config.toml
num_hidden_layers = 10
hidden_size = 160
n_experts = 256
experts_per_token = 8
d_expert = 32
d_shared_expert = 0
hidden_act = "gelu"
moe_layers = [0, 2, 4, 6, 8]
router_score = "sigmoid"
normalize_top_k = true
routed_scale = 1.0
balance_loss = 0.000346
balance_bias = true
init_std_router = 0.0114
lr_router = 0.000895
num_attention_heads = 2
num_key_value_heads = 2
head_dim = 64
vocab_size = 2048
norm = "layernorm"
norm_place = "pre"
norm_eps = 1e-06
positions = "alibi"
qk_norm = false
attn_scale = 0.125
tie_word_embeddings = true
parallel_block = false
init = "normal"
init_std_qkv = 0.0395
init_std_o = 0.00884
init_std_up = 0.0395
init_std_down = 0.00884
optimizer = "soap_variant"
learning_rate = 0.0027
beta1 = 0.95
beta2 = 0.95
weight_decay = 0.035
lr_head = 0.00865
warmup_steps = 200
schedule = "wsd"
decay_fraction = 0.895
decay_shape = "linear"
final_lr_fraction = 0.0
batch_tokens = 65536
max_seq_len = 512
doc_mask = true
train_tokens = 491100000
max_steps = 7494
dataset = "wikipedia_en"
Below are experts of layer 2 (counted from 0) of a mixture-of-experts language model. Rows are named up (a neuron's input weights, with its number), down (a neuron's output weights, with its number) and show model dimensions 0-159. Each number is 500 + 25 x the weight over its row's rms, rounded and kept within 0 to 999. Numbers have three digits each.
Before each expert's rows: "raises" lists some tokens whose logits its average output raises strongly, later layers aside; "comes after" lists some tokens at least twice as common just before its tokens as in all text. This comes from a sample of Wikipedia text that the model never trained on. Tokens count by the router's weight.

# expert 81
raises: "ic", "up", "st"
comes after: "|", " Ch", " La", " Lo", "il", " Mi"
up0:545488468505514529464492439491522516481500502519494473491484515558523490512521450494484482509480507517521505526506555485497479505496528507503530497584496474462507486538465483532472481565520514537491507499507488481501492536462503496488485453498514530479509514482550520485498488467555511515455470499474511547518467540510503490475473528493496462520513459510502510498515508499494538526498474489508462505500499476503477511477500460518526485495541523552519470511470460502489515457504487
down0:509517469478505491480526507538519494516498500513445472476489505513542527491503493500496504525509493497515501544546551503464494493511530494512507505469519487499495538524536537467528469566470531479474507475497503491501498476506520483531528529493508561487523504511492516500453530503483506481471471477477521491461417486498509510470500492473473508528483540500463480514507475466495506476508484491541453490505564463500536500478522524529482499489487519462497503468480443450516508511519538

# expert 229
raises: "\n", "===", " |"
comes after: "\n", " |", ")", ".", "==", "==="
up0:555500545481479516516511494560527558502496549515495502457489500497472492480448518489500455501473507496525512490481533538545501486502521486500456519463496516496487476491530501537474511536488477502499506481537517513503514469509500452476464486514478446534464481547502463449479471464521467523454517497493536507504513519492512512468470491469502460500548452498511521460530488485491499491499488495514535503535521488485497506465507542507526525489502480478502492474524485558509487475494500
down0:478472477507511500485474502498504482486490513479539513499489507507504513506499476494458537493560504497538473475509516520451470518518527512513473489504521508489549512506469560518532496503465488448465533513509489479488528503466526529492518538509518514482541527507497513489499554467508519486514500450490453484493439469539457508486513540490491509517491483510520516507481495468565485534489530495538466494500504473479533470536490490506501456514496532486510526517447538490477513449513453

# expert 84
raises: "ney", "ject", "ite"
comes after: " de", " De", " Al", "de", " in", "ab"
up1:502506505533518506477507494506474450458509484538493535513505505487507497444518475479513471535433509545439536477479482455471497511552459511448516493499507521479483504531489523468493500502515525487501528523532466471521488496473502522496506520474507497517515533528473528487535459515491475507505415500505504493476536490530503506483501511479507522567480490475528495518521471517465515510488470550460478514498500486549519491541487484483490482506517523514496518485467507535529518484513491
down1:519511440486522527525491523471503516504509506504574522502500495530488477470525493487484478497538557487481487489463510469525471503514558486501512459450477521462473462503520480519467480478516474537497534505543499535494473488502468507504496526512489453515484458488484517539498529493501459553520512494536471505543452500495465516522498515493497515492465503463494504482534505489488501515505520535505478436514503504469505527472518505525528543500528512532457502531501488473467488483527515

# expert 90
raises: "ley", "ion", "ious", "ium"
comes after: "li", "er", "ri", "ur", "ad", "vi"
up1:497464477555499485472491495463499461475483534508501516528486474470489489472478479487488499515495489530470514419523551510462465511525484516495484499514519486486505514485554497537526478504499534496504533482479531500527524480520512532475504488483543512495510526496524472464487515494538548496490518517500514487492430486466508523497488536512478488529541533524545493497566521471487538493460503489524502459522490475523503454480514496484501468524524490450521491465522509465492461495509487
down1:534473488501495513510522501505516484518492481511479501497431523481508489503493534513528526523536510500504481503505477506443496508467476477519521522514484498523501493532515494467509503528449517492481501459511470502512511513505530495528526502528516526516500520519489471487503553552473483533492530495506498508462471536479458515502444550472527459482480476508484518531495472537532507459496521486496512495486536527538499506524505474468461477492489481474553552498481477481432422528509515